config = dict(
    lr_router=0.00145,
    n_head=2,
    positions='rope',
    decay_shape='square',
)
Below are experts of layer 2 (counted from 0) of a mixture-of-experts language model. Rows are named router (the router's row for the expert) and show model dimensions 0-159. Each number is 128 + 24 x the weight over its row's rms, rounded and kept within 0 to 255.
After each expert's rows: "mostly gets" lists some tokens that are sent to it at least half of the time; "gets" lists some tokens that make up at least twice as much of what it gets as of all text. This comes from a sample of Wikipedia text that the model never trained on. Tokens count by the router's weight.

# expert 5
router [106 144 191 112 134 118 150  93 153 113 157 110 131 173 136 115 144 137  94 159 127 127 154 120 109 124 122 150 123 162 136 148 119 131 105 147 163 140 146 145 118 139 143  85 134 154 112 107 123 166 145 152 114 114  80 120 164 115 116 121 183 158 178 159 182 118 142 170 112 143 132 124 142 109 125  98 144 122 123 113 124 117 130 160 111 109  81 177 121 105 122 153 140 158 105 123 115 174 151  94 114 175 148 143 147 110 118 117 172  98 138 177 144 114 102 162 104 147 147 148 120 137 132 141 114 132 119 108 123 169 133 123  98 126 131 170  99 158 156 105  92  90 114  93 158 169 120 135 161 144 123 171 143 130  88 127 119 130 115 136]
mostly gets: " \"", "\n ", " [", " '", "\\", "{"
gets: "\n", "\n\n", " \"", "{", "\n ", " '"

# expert 62
router [149 100 141 109 117 133 110 123 169 118 117 104 130 139 108 136 156 156 127 142  60 105 115 120  99 101 107 153 160 135 125 136 134 125 146 108 120 143 166 127 149 145  78 107 135 123 127 157 113  77 144 136 147  88 120 144 128 172 150 145 117 114 152 160 110 129 122 162 121  96 110 100 156 100 124 106 161 144 129 128 148 105 143 135 129 128 100 120 113 120 147 175 162 113 102 113 126 156  67 148 117 111 135 132 171 122  83 149  99 165 115 112 133 123 159 116  82 134 121 154 130 165 121 150 156 140 156 114 128 118  80 131  92 133 154  76  58  86 130 126 144 108 142 111 157 147 131 141  80 123 126 136 136 115 150 120 161  81 105 158]
mostly gets: "ra", "est", "la", "and", "ot", "ish"
gets: "ing", "la", " =", "ra", "est", "ort"

# expert 33
router [ 99 161 106  89 110 124 119 140 123  88 100 131 102 131 120 110 151 159  96 127 146  95 134 155 155 181 143 172 150 125 144 129  84 129 147 199 159 145 129 106 142 148 180 168 167 123 118 185 123 135 139 110 120 103 107 157 143 164 142 144 135 118 150 142 116 115 143 143 108 160 119  96  93 131 111 146  87 100 119 139 123 123 121 156 152 174 134 153 158 123 151 131 143 121 139 125 110 114 185 137  90 127 120 125 159 140 135 141 123  88 125 172 136 134  72 135 150 124 118 148 138  98 134 110 109 147 140 135 114 143 115 119 124 126 139  90 129 160 116 125 122 120 190 163 127 125 176 124 115 132 125 167 177 112 131 175 134 104 135 120]
mostly gets: "ir", "va", "el", "ai", "af", "il"
gets: "in", "el", "il", "va", "ir", "ve"

# expert 11
router [127 150 134 150 113 140 130 117 181 148 141 122 132 108 154 119 105 122 120 132 155 144 126 150 142 170 123 109 151 149 150 164 143  99 153 145 196 110 114 130 146 160 158 151 150 151 122 122 118 132  57 115 121 121 138 140 132 178 158 119 174 125 141 149 111 109  93 136 123 112 137 131 144 132  97 155 131 126 144 114 116 111 110 126 112 194 121  75 144  86 122 100 173 158 168 141 135 146 135 142  76 161 106 120 113 131 115 151 110 102 114 198 123 132 198 123 157 145 145 106 158 145 141 114 125 122 139 147 126 110 129 104 128 192 148  94 159 131 133 137 143 128 129  92 108 101 126 128 125  98 148 120 165 118 130 114  97 134 129 143]
mostly gets: " him", " up", " later", " part", " also", "ess"
gets: " also", " A", " up", " later", " then", " part"

# expert 18
router [108 145 116 131 134 105 163 141  97  99 127 129 145 156 119 142 103 109 120 141 107 110 119 117 149 137 110  72  49 109 108 121 131  79 153 122 110 146 110 154 102 142 116 132 130 106 138 128 102 114 126 154 108 158  92 170 142 100 128 117  97 103  89 151 134 132 174 132 138 102  97 116 104 124  85 151 117 132 111  93 174 136  84 125 101 119 115 132 115 106 129 135  81 108 139 124 118 110 115  65 114 145 120  82 138 126 119 103 141 149 104 128 129 135 159 112 113 134 138  86 117 157 111 145  65 125 138 155 119 117 153 149 156  88 116 153 169 118 136 134 124 126 130 172 105  98 139 160 134 191  92 138 140 102  95 145 130  95 115 136]
mostly gets: " United", " September", " January", " October", " July", " May"
gets: " United", " October", " September", " July", " May", " January"

# expert 8
router [130  88 109 121 137 162 110 122 125 136 149 126  92 146 116 108 131 110 137 108 102  84 139 115 115  96 122 140 132 138 158 114  74 121 146 102 201 142  92 153  98 137  56 154 147 143 130 109 125 142 126  69 108 155 136  96 149 138 161 109 105  90 124 124 102 123 113 154 102 108 111 130  84 150 148 101  98 123 187 113  97 103 105  99 144 116 147 131 136 149 133 148 155 121 135 126 121 127  50 126 132 175 162 132 131 171 145 132 100 126  97 130 123 138 146 121 105 125 124  93 110 116 152 153 152 123 129 124  98 146 105 143  94 131  99 129 145  94 141 129  90 153 146 113 154 126 128 124 111 113  85 179  99 129 115 138 152 111 116 133]
mostly gets: " in", " at", " by", " for", " with", " during"
gets: " in", " by", " for", " with", " at", " on"

# expert 37
router [125 113 158 125 135 126 112 109 129 136 136 109 109 112 136  80 136  95 140 124 153 111 149 116 114  82  93 102 113  57 129 123 144 113 106 116 143 135 110 145 160  75 107 129 118 112 147 141 142 148  94 144 145 102  93 175 144 158  99 113 112 120 149 124  97 149 123 112 126  91  72 125 141  94 123 153 135  84 174  85 196 113 124 135  99 102 133 119 145  94 120  87  88 151 128 157  91 113 179  86 101  77 172 131 141 129 112 115 109 153 136 111 104 112 119 121 143 146 128 159 146 124 168 134 152 134  93 115 140 106 101 141 110 115 156 161 131 110 119 131 146 175 120  98 124 139 100 137 131 153 151 153 128 143 122 119 111 143 136 143]
mostly gets: " series", " res", " game", " group", " New", " number"
gets: " New", " season", "lu", "oc", " team", "ence"

# expert 53
router [151 133 121 145 112 108 146 119  83 143 132 116  82 130 160 128  90 167 132 118  60 132 131 141 103 151 100  91 107 131 152 109 111 143  81 104 172 119 135 157 119  79 123 145 177 119 132  76 128 110  91 124  92 109 120 132 106 123 114  95 161  88 128 154 123 156 103 111 126 119 151 148 113 138 152 104 139 132 149 120 134 118 121 129 107 123 126 126  93 163 132 143  92 178 115 157 115 145 115 111 124  72 121 133 126 121 162 153 115  96 110 132 115 126 142 121 114 106 125 122 161 137 118 124 151 145  84 133 154 116  64 142 125 171 114 104 162  86 105 125 129 108 108 110 135  97  98 171 122 110 126  84  97 128 119 181 109 114 130  99]
mostly gets: " The", "The", " It", " He", " In", " No"
gets: " The", "The", " In", "In", " It", " the"

# expert 35
router [140 153 165 197 147 124 162  89  76 146  81 111 195 128 127 130 120 174 131 130  94 140 140 139 118  95 151 147 128 120 125 152 107 130 125 153 121 131 121 129 121 113 109 104 130 167 153 137 144  71 184 125 132 123 116 106  88 151 111 133 133 131 109 185 168 133 137  75  98 141 133 114 120 106 163 143 121  98 156 107 178 109 119 171 122 129 158 149 137 127 141  92 122 131 111 131 130 131 146 106 104 100 121 120 128 143 140 152 117  95 138 123 148 121 163 112 135 143 131 106 109 115 123 165 111 125 110 132 132 100 119 116 134 138 100 134 186 133 116 138  93 139 109 146 157 113  97 164 104 155 110 145 130 167  83 126 135 151 175 103]
mostly gets: " (", "/", "(", " [", "—", "["
gets: " (", "/", "(", "—", " [", "{"

# expert 41
router [129 165 114 159 111 148 135 136 119 121  99 131  86 148 136 112 132 129 121 120 114  92 112 134 150 107 125 116 148 134 117 138 159 120  99 117 111 137 178 127 146 150 106 138 148  87 125 148 131 165 128 134 128 157 106 120 173 108 164 162 169 136 112 138 134 118  81  86 163 108  92 146 129 109 150 159 101 132 108 129 137  63  66 102 133 108 154 156 151 106 113 117  83 144 143 113 133 155 117 163 124 121  97  93  84 106 109  74 155 140 141  85 111 127 106 125 148  99 146 132 112 125 135 132  85 121  78 149 129 110 132  87 135  83 147 131 138 108 126  91 172 128  90 135 132 135 145 117 115  95 144 121 152 166 156 169 147 134 106 107]
mostly gets: "us", " out", " over", " end", "born", " war"
gets: "us", " out", " over", " War", "ver", " end"

# expert 12
router [118 130 144 207 147 119  70  95 159 134  75 114 128  87  90 130 156 117 114 144 145  98 159 155 137  95 178 142 116 129 127 142 107  86 138 132 114 123 103 161 120 156 166  87 188 101 136 120 151 112 129 142 160 134 137 102 150 139 165 146 142 130 120 123 121 159 127 115 112 121 105 139 169 160 152 107 118 103 112 139 120 104 117 134 129 122 155 116  99 114 147 115 137 118 131 151 143 154 158 146 144 140 128 115  87 153 126 131 140 135 124 190 130 118 137 107 132 138  89 110 136 161 103 145 146 145 159 133 130 121 176 124 143 122 114 138 127 141 139 131 108 105 125 121 148 193 144 128 181 103  86 108 138 108 155 152 146  97 124 184]
mostly gets: "z", "h", "ha", "ho", "ma", "hi"
gets: "h", "le", "z", "k", "da", "ha"

# expert 47
router [143 111  95 125 115 173 153  88 136 107 143 124 137 146 135 138 123 146 120 120 129 147  97 127 135  93 167 109 150 151 138 161 111  96 162 115 175 115 147 138 117  91 132  82 134 126 120 149  96 126 112 132 133 130 151 115  80  95  77 152  94 114 112 105 106 120 188  77 160 137 141 157 134 127 119 163 105 100 141 122 124 148 115 146  83 114 145 123 129  91 134 137 109 117 137 119 116 140  78 137 155 124 131 144 177 123 144 171 114 136 139  79 132 135  99 118 142  78 115 133  72 127 136 101 132 117 144 161 117 145 104 153 102 124 129 126 168 131 117 163  71 121 167 103 126 118 121 110 157 126  95 118 122 117 167 141 190 116 108 123]
mostly gets: "o", "f", "i", "ia", "u", " I"
gets: "o", "i", "u", "f", "ia", "ian"

# expert 58
router [ 99 100 158 154 130 137 160 119 157 121 112 133 131 181 133 109 138 118 156 146 125 107 111 106 110 120 132 167 173 119 160 120 155 118 163 140 129 121 109 125 129  92  98 105 146 116 141 124 130 103 132  94 125 135 161 131 164 133 212 160 135  99 121 116 148 144 159 150 111 104  85  90 137 165 145 126 101  95 115 131 115 102 178 145 138 117 119 146 164 117 124 146 164 109 118 134 139 119 133 173 129 141 162 101 133  99 115 132 143 122 100 154 105 123 103 142 170 131 135 160  63 133 149 167 105 129 119 144 135 120 154  94 123 156 131 167 118  80 142 134  88 119 202 115  97 145  98 125 128 108 119 155 160 150 158 126 129 131 133 129]
mostly gets: ",", "\"", "”"
gets: ",", "\"", "”"

# expert 36
router [146 152 100 130 125 114 135 145 132 108 145 153 159 124 138 116  81  97 103  72  88 181 130 142 113 113 125 110 107 131 144 131 146 164 137 115 111 110 134 133 147 132 149 149 123 133 125 132 165 146 158 134 103  76  97 119 103 105 136 111  91 140 117 153 128 122 121 129 127 169 131 172 147 107 150 108 103 130 167 147 102 106 145 120 127 174  81 150 114 133 140 123  98 155 126 100 146 117 142  99  80 130  89 120 129 142 115 139 135 189 119 100 148 130 186 121 123 131 133 132 162  77 112 149 110 129 143 116 109  98  89 119  81 122 141 170 135  98 153 196 112 146 121 153  96 117 111 161 105  99 124 145 170 124 122 131 118 126 108  82]
mostly gets: " first", " not", " can", " only", " use", " work"
gets: " not", " first", " it", " only", " can", " work"

# expert 21
router [115 170 107 144 127 119 124 131 137  98 144 119 158  93 135 145 137 105 119 145 156 123 114 151 138 138 144 161 121 155 144 149  93 154 126 135 120 104 129  92 124 127 165  79 112 159 133 205 113 116 145 123  75 154 126 170 143 112 134 155 163 122 124 111 154 138 125 136 148  88 116 133 131 138 150 148  67 158 112 110  97 141 126 127 153 103 137 124 105 139 119 129 147 124  88 102 111 134 115 125 120 139 172 130 220 147 119 113 131 131 129 130 126 145 145  93 107 122 116 188  80 124 144 149 107 102 112 108 124  88 164 154 128 132 155 160 122 114 116 184 129 128 129  97 119 123 123  84 151 107  92 111 165 133 162 124 120 161 101 118]
mostly gets: "a", "an", "sh", "tt", "mp", "gh"
gets: "a", "an", "ll", "ton", "tt", "p"

# expert 15
router [107  83 167 125 145 118 125 140 133 140 160 155 108 159 115 123 127 164 115  99 104  95 138 119 140 129 154 122 127 166 157 110 141 127 129 132 108 113 137 105 120 126 109  96  92 174 128 132 118 152  95 151 132 116 131 170 155  76 149  84 137 155 107 142 136 126 116 124  87 111 110 112 123 113 106 106 139 133 114 119 132 173 126 190 142 125 107 168 125 170 177 108 109 167 114 151  80 138 152 140 190 142 133  98 129 102 123 125 143 101 158 172 113 143 115 152 103 131 145 147 126 157 160 153 113 152 116 164 121 112  78 182 140 119  87 187 108 138 146 157 145 149 118 117 116 131 136 138 133 103 121  82 144 123 146 140 165 122 130 134]
mostly gets: "li", " century", "ris", "ame", "ye", "lin"
gets: "li", "one", "é", "x", "ren", "we"

# expert 40
router [121 124 126 170 125 167 113 118 127 108 173 128 114 111 141 140 128 137  97 116 128  52 140 124 119  62 144 166 125 128 155 138 122 122 113 134 137 145 131 122 112 131 121 107 145 120 118 103  92 139 113 142 139 140 110 107 125 141 132 107 150 171 112  98 143  98 165 112 132 139 116 185 145 130 140 110 113 144 107 146 123 138 163 105 163 128 133 158 160 137 159 117 137 135 131 181 103 190  77 119 144 154 160 140  96  88 145 132 107 166 135  65 105 137 145  99 146 152 156  69 120 117 116 122 116 111  98  86 125 108 119 123 106 100 130 139 140 112 107 167  94 176 118 149 126 151 110 127 172 150 147 116 109 127 110 127  78 107 129 139]
mostly gets: "n", "t", "r", "c", "de", "ne"
gets: "t", "n", "d", "r", "l", "c"

# expert 4
router [111 109 165 123 129 141 177 131 130 148  94 135 105  98 125 116  85 115 155 148 150 132 140 154 133 171 143 147 134 187 105 126 119 145 131 140 143  82 157 138 144 141 105 106 158 121 144  85 135 109 148 110 102 136 134 145 161 184 107 115 146 130  97  91 139 103 133  92 111 116 141  88  76 126 116 122 109 100 135 131 110 123  68 135 127 161  94 125 131 162 119 142 131 163 103 122 149 144 127 116 124 142 123 149  96  58 128 126 118 114 151 169 181 119 144 145 110 107 132 117 117 165 138 136 104 117 166 136 117 107 139  94 123 119 106 132 159 164 125 150 118 130  80 134 154 131 111 147 110 168  84  83 121 159 122 136 158 100 108  93]
mostly gets: " –", " -", " &", " —", " /", "!"
gets: " –", " -", " /", " —", " &", " |"

# expert 9
router [133 136 166 121 153 108 139 121 163 183 117 154 114 110 136 148 112 105 156 134 157 148 128 104 116 157 108 102 172 127 100 127 111 150 182 138 133 129 134 133  91 101 102 113 143 153 138 125 132  91 149  80 141 138 145 154 163 156  97 177 123 135 128 107 106 136  96 144  96 100 128 107  96 153 118 156 119 129 141 164 173 110 132  70 154 116 123 162 122 138 128 146 143 144 112 128 105 125 127 138 114 162  56 177 159 152 135 134  72 159 152 117 127 116 150  80 135 108 125 134 114  73 142 127 129 137  96 137 113 119 135 101 156 103 143 155 108 118 117 127 177 159 109 154 163 129 128 109 126 124 145 132  96 128 122 117  86 107 153 150]
mostly gets: "em", " ass", ":", "aged", " details", "ass"
gets: ":", "em", "ass", "aged", " information", " details"

# expert 1
router [158 121 115 161 134 122 169  80 127 128 148 108 118 122 110 119 153  99 107 126 146 110  85 134 152 141 145 105 116 147  87 128  87 132 113 115 126 129 145 121 151  74 151 157  86 126 151 121 121 134 116 147 114 131 128 133 122 109 132  91 153 129 103  91 126 109 102 117 104 167 100 172 206 115 134 113 158 125  99 131 168 135 151 112 116 143 103  90 136 128 120 143 119 122 129  88 116 114  94 132 115  96 122 104 111 146 126  72 150 100 128 137 172 128 151 101 107 151 161 110  88 153 103 161 123 139 153 101 152 125 162 100 109 139  98 129 106 155 126  93  98 113 151 158 118 174  94 109 108 199 116 106 131 108  94 121 130 111 129 106]
mostly gets: "al", " South", " National", " West", "land", " County"
gets: "er", "al", "ry", " South", "land", " National"

# expert 25
router [ 89 124 175 157 134 103 111 105 139 110 120 211 141 127 110 150  99 128 175  93 166 144 126 151 155 114 145 122 159 134 110 157 164 135  82 131  73 145 109 116 145  99  95 139 116 122 121 150 153 133  73 129 128 115 105 136 111 128 121 150 158 123 143 108 120 110 149 117 119 113  88  98 159 127 112  78 104 129 119  98 158  96  96 145 134 106 137 126 147 130 109  93 118  98 145 139 142 113 101 122 159 138 114  79 132 133 131 133 150 150 128 102 132 171 104 123 106  83  69 156 117 118 112 154 128 139 119 139 128 145 117 171 183 120 138 115 145 138 128 136 164 127 142 183 122 123 155 107  94  90 132  92 112 110 145 129 126 149 109 131]
mostly gets: " 1", " 0", " 3", " 5", " 2", " 6"
gets: " 1", " 0", " 2", " 3", " 4", " 18"

# expert 16
router [114 120 122 116 141 165 100 120 142 130 168 155 104  87 145 146 135 147 149 153 157 123 142 130 120 124 136 120 149 135 117 125 160 169  94 138 144 139 140 132 129 188 157 114 121  86  98 185 165 104 174 137 174 150 165 110 128 139  93 117  92 147 124 182 132 138  78  79 151 133 123 160  66 125 114 146 132 133 148 121 119 125 110 161 128 139 175 152 110 114 147 152 144 134 134 105 130 131 152  91 126 121 109 122 121 125 159 136  83 147 100  97 113 115 170 126  95 150 123 115 135 139 139 107 110 129 155  97 122 148 142 158 105 101 121 102 156 121 136 139  71 135 120 116 121 168 109 128 158 115 141 109  96 137 159 135 114 146 171  79]
mostly gets: "ti", "si", " p", " all", " be", " un"
gets: "ti", "si", " be", " p", "di", " all"

# expert 19
router [111  99 125 159 128 121 156 108 134 149 151 148 109 153 140 122 117 120  91 150 169 136 185 125 134 176 100 125 119 136 137 176 134 132 129 101 112 134 103 145 123 194 100 157 156 143 124 113 109 164 139 145  99 153 168  88 125 159 164 167 123 128 134 144 148 141 127 184  88  85 111 166 128 146 142  80 128 126 127 165 130 132 172  88 156 145  88 168 158  91 127 151 148 138 120 171 114 128  51 140 122 144 165 155 117 134 117 134 138 153 107 129 145 139 125  96 148 119 152 108 123 128 131 133 132 118 115 100 137 110 136  72 140 103 146 145 109 113 151 132 145 110 151 131 149 111 135 159  97 129 142 135 113 122 164 109 104 141 152 135]
mostly gets: "ed", "ers", " on", "es", " while", "ated"
gets: "ed", "ing", " on", "es", "ers", "ment"

# expert 61
router [112 157 153  91  97 150 117 139 151 154 133 124 128 108 118 109  94 127  94 134 115 168 129 121 103  89 120 127 139 157 141 125 121 131 123  90 175 141 177 168 133 110 139  87 111  94 127 150 124 113 107 147 131  99 132  98 179 169 138 114 141 125 120 103 136 122 153 124 115 150 142  71 107 110 149 159 109  97 123 142 105 142  98 176 139  73 156  83 141 102 138 168 138 126 106 132 112  98 143  90 115 175 146 137  70 118 156 142 140 132 121 129 132 116 162  94 135 122 132 145 103 111 131 105 100 147 129 105 149 172  70  96 100  94 136 125 136 126 120 101 113 119 156 141 127 115  82 167 143 143 126  90 127 144 164 160 103 127 124 116]
mostly gets: "st", "man", "po", "se", "mi", " e"
gets: "'", "st", "se", "ng", "man", "mi"

# expert 44
router [119 130 180 138 135 140 139 103 125 168 146 126 161 127 129 124 118 158 106 104 170 114 131 114  59 106 111 149 133 140  92 141 124 151 135 160 177 134 115 136  98 176 143 148 109 120 149 107 160 112 127 157 142 178  76 151 138 128 133 163 134 184 136 154  95 102 151 129 143 170 148 159 106 150 137 145  99 102 118 103 155  93 117 111 116 110 183 130 134 163 125 139  84  91 158 169 149 102 131 143 132 138 112 152 154 137 141 135 116 100 174 102 130 139 114  95 124 147 139 127 118 127 117 158 115 117 155 131 133 110 135 194 152 170 118 115 102 163 106 151 111 155 112 144 117 137 126 146 133 169 133 130  86 107 138 139 103 125 117 131]
mostly gets: "°", " T", " U", " $", " W", " V"
gets: "–", "°", " U", " L", " W", " D"

# expert 52
router [140 137  91 134 124  81 139 100 113  88 133 136 198 152 154 147 149  72 165 133 147 137 136 130 127 143 145 108 128 136 132  82 136 106 155 158 111 132 141 125 132 107 110 159 142 143 140 136 151 108 140 122 143 111 156 101 190 110 139 148 145 107 131 102 114 106 132 107 100 156 163 165  92  93 133 161 146 130 146 120 139 131 101 103 138 135 132 174 102 112 154 151 155 118 162 133 123 131  59 123 154 108 143 133 108 148 149 145 101 110 131 118 139 127 143 160 122 127 114 147 192  95 116 133 153  91 134 138 143  88 105  75 139 109 132 114 132 114 122  94 133 110 144 160  98  69 160 148 137 150  98 111 105 131 133 110 142  81 113 146]
mostly gets: " de", " C", "ie", " St", " Dr", " Ind"
gets: " C", " de", "ie", " St", "ow", "ee"

# expert 24
router [147 138 102 168 151 106 141 119 133 122  90 140 147 146 118 160 145 113 102 142 116 104 140  99 108 103 118 115 126 153  70 114 116 165 157 139 137 131  89 121 142 128 151 145 101  80 139 170 111 123 173 185 121 129  89 151 116 119 103 107 161 125 153 142  81 120 144  88 170 144 141 115 148 135 131 136 153 144 149 102  86 150 100 138 125 132 141 117 113  93 141  91 104  92 172 106  93 124 133  87 126 143 125 136  88 182 140 130 152 176 138 129 120 136 155 119 167 126 140 140 165 152 114 130  89 131 145 138 129  98 115 132  80 121 132 112 165 141  99 146 140 126 146 121  64 125 121 155 146 163 148 127 114 149 102 122 116 161 128 164]
mostly gets: " him", " Project", " Hat", " Ra", " Mrs", " men"
gets: " |", ";", " him", "\n", " Be", " it"

# expert 0
router [162 125 150 156 115 119 108 139 146 109 139 130 146 115 139 150  94 127 137 146 130 133 113 117 112  83 162 147 127 161 119 159 109 146 120 122 133 143 133 154 139 126  77 133  94 120 133 115  95 112 127 102 118 111 133 121 116  78 118 141 115  86 119 104 131 127  80  76  96 117 152 144 164 103 103  95 167 111 116 137 127 104 155 151 149 113 178 138 132 138 114 119 127 140 115 113 121 146 124 131 116 104 152 111 135 113 160 140 109 109  90 209 101 121  94 110 152 150 131 124 137 136 103 109  73 134  82 140 114 100 110 102 127 124 160 108 130  79 127 146 167 213 142 162 134 123  96 103 124 168 165 155  98 143 131  90 143 143 126 122]
mostly gets: "ce", "}", "ary", "nce", "]", ")"
gets: ")", "ce", "}", "ary", "\"", "nce"

# expert 56
router [145 118  81 117 142 143 140 141  92 104 107 101 111 156 129 136 145 135 178 154 112 109 128 147 161 135 150 145 149 131 137 133 108 152 120 154 117 106  61  97 104 155 111 104 114 149 126 191 112 171  92 121 120 107 120 140 127  96 141 146 117 153 125 124 124 143 144 139  94 115 127 132 175 150 131 138 115 141 134 167  98 122 172 139 122 208  80  73 122 181 131 118 114 153 118 163 128 110 118 144  99 129 141 157 134 155 127 118 141 163 129 138 106  99 120 135 120 129 122  88 136 131 132 160 150 129 111 155 120 140 158 110 145 172 107 123 152 149 130  83 133 169 136 119 120 145 164  97 110 106  98 140 168 119 105 107 122 136 158 176]
mostly gets: "ar", "ge", "ad", "ner", "ft", "ph"
gets: "ge", "ar", "ch", "en", "ad", "les"

# expert 43
router [146 102 147  79 104 158 111 128 129 144 111 108 172 154 109 134 133 147 128 108 110 140 107 130 124 123  92 134 152  45 137 108 146 169 120  92  84 133 146 112 131  67 101 141 164 108  95  88 109 136 111 127 164 110 143 124  73 158 143 132  77 116 105 150 146 127 143 150 126 138 111 118 140 129 129 104 151 137 136 119 112 151 116 161 112  89 122 168 123 123 109  82 118 151 145 114 126 124 116 104 170 109 150 136 141 162 126 158 161 142 152 153 124 143 139 169 126  99 137  72 142 103 143 119 121 147 132 113 120 138 135 146 117 150 181 114 142 159 120 120 148 111 142 167 140 134 162  90 128  62 110 102 105 117 116 114 130 160 130 129]
mostly gets: "za", "ora", "ae", "ona", "ua", "ul"
gets: "no", "ul", "za", "ora", "ua", "ut"

# expert 13
router [145 116 125 125 126 160 106  69 155 138 140 129 111 109 118 171 147 152 147 150 152 136 123 126 111 144 145 127 118 138 126 148  98 161 155  99 145  99  98 166 151 141 116 164 142 107 128 124 129 113 161 117 144 166 127  99 140 120 150  88 158 142 114 109 172 131  85  80 135 136  95 179  96 153 139 137 133 122 165 157 154 160 148  87 126  98 145 144 125 110 139 133 134 157 157 114 146 139  84 111  91 136 100 125 115 111 116 118  67 203 100 108 101 129 181 154 143 120 105 111 110 105 128 117 132 134  90 113 139 100  90  91 108 149 123 135 121  94 108 122 100 107 123 158 135 133 125 133 133 164 156 128 134 145 155 117 123  65 142 133]
mostly gets: " the", " his", " its", " her", " their", " to"
gets: " the", " to", " his", " their", " its", " her"

# expert 7
router [109 135  80 139 146 113 118 121 105 143 128 154 193  94 111 100 107 105 130 160 176  91 114 138 108  98  81  99  88 126 139 134 100 135 167 149 169 111 144 132 151  94 135 122 150  98 147 152 133 165 175 122 103 117  70 124 119 126 116 154 131 135 150 139 109 109 151 131 106 123  99 134 145  90  84 150 149 146 109 157 106  94 148 172 142 125 150 165 112 154 122  97 183 153  96 107 144 137 146 148 159 133 167 148 121 131 112 131 125 135 161 103 142 112  97 147 121 171 134  86 134 150  98  98 133 120 141 166 135 136 158 152 125 122 150 120  98 110 139 164 131 145 107 122 128 163  89  88 126 116 157 120 126 143 161 120 133 128 142 111]
mostly gets: "%", "cy", ")", "ic", " system", " class"
gets: ")", "%", "ic", "ation", "on", "cy"

# expert 45
router [142 113 134 102 130 143 127 141  93 130 105 125 121 145 128 131 129 137 128 133 153 164 111 144 128 155  85  77 148 111 111 136 124 152 119 117  89 134 136 106 104 105  86  78  92 132 107 132  97 166 159 110 130  89 133 127 127 116 163 121 107 144 140  93 125 140 133 162 134 112 111 116  90 135 158 152 153 184 115 157 144 118 181 113 149 104  51 126 160 103  94 125 105 116 140 124 182 109 137 126 115 145 135 113 132 132 115  98 152 162 151 113 145 121 113 135 152 120 119 160 118 105 174 109 155 148  88 100 132 192 166 119 142 162  94 123 143 102 140 117 125 106 108  84 156 134 142 115  92 114 156 130 114 114 138 130 143 158 184 124]
mostly gets: "ist", "ion", "nt", "tic", "ive", "ical"
gets: "ion", "nt", "ist", "ent", "ive", "ial"

# expert 39
router [135 126 129 121 138 155 155 115 149 147 126 129  95 145 103 138 122 145 162 131 112 138 129 125 110 114 164 115 118 142 122 105 120 117  94 156 152 136  99 124 115 173 114 170 134  81 127  65 123 147 125 110 128 130 159 108 120 159 119 118 154 156 114 101 128 122 148 119 182 160 143 110 108 148 123 126  95 134 114 111 127 115 207 126 129 114 137 146  99 147 128 119 165 191 159 155 158 101 171 110 185 130  99 132 135  86 113 158 118 123  85 143  92 132  94 128 102 152 142 163 110 135 110 129 164 161 131 124 116 126 139  64 152 108 100  95 102 134 157 163 157 118  91 112 113 122 132 172 103 137 144 117 115 140 137 127  94 116 157 157]
mostly gets: "ta", "to", "w", "ter", "que", "tor"
gets: "ta", "w", "ter", "to", "ies", "tor"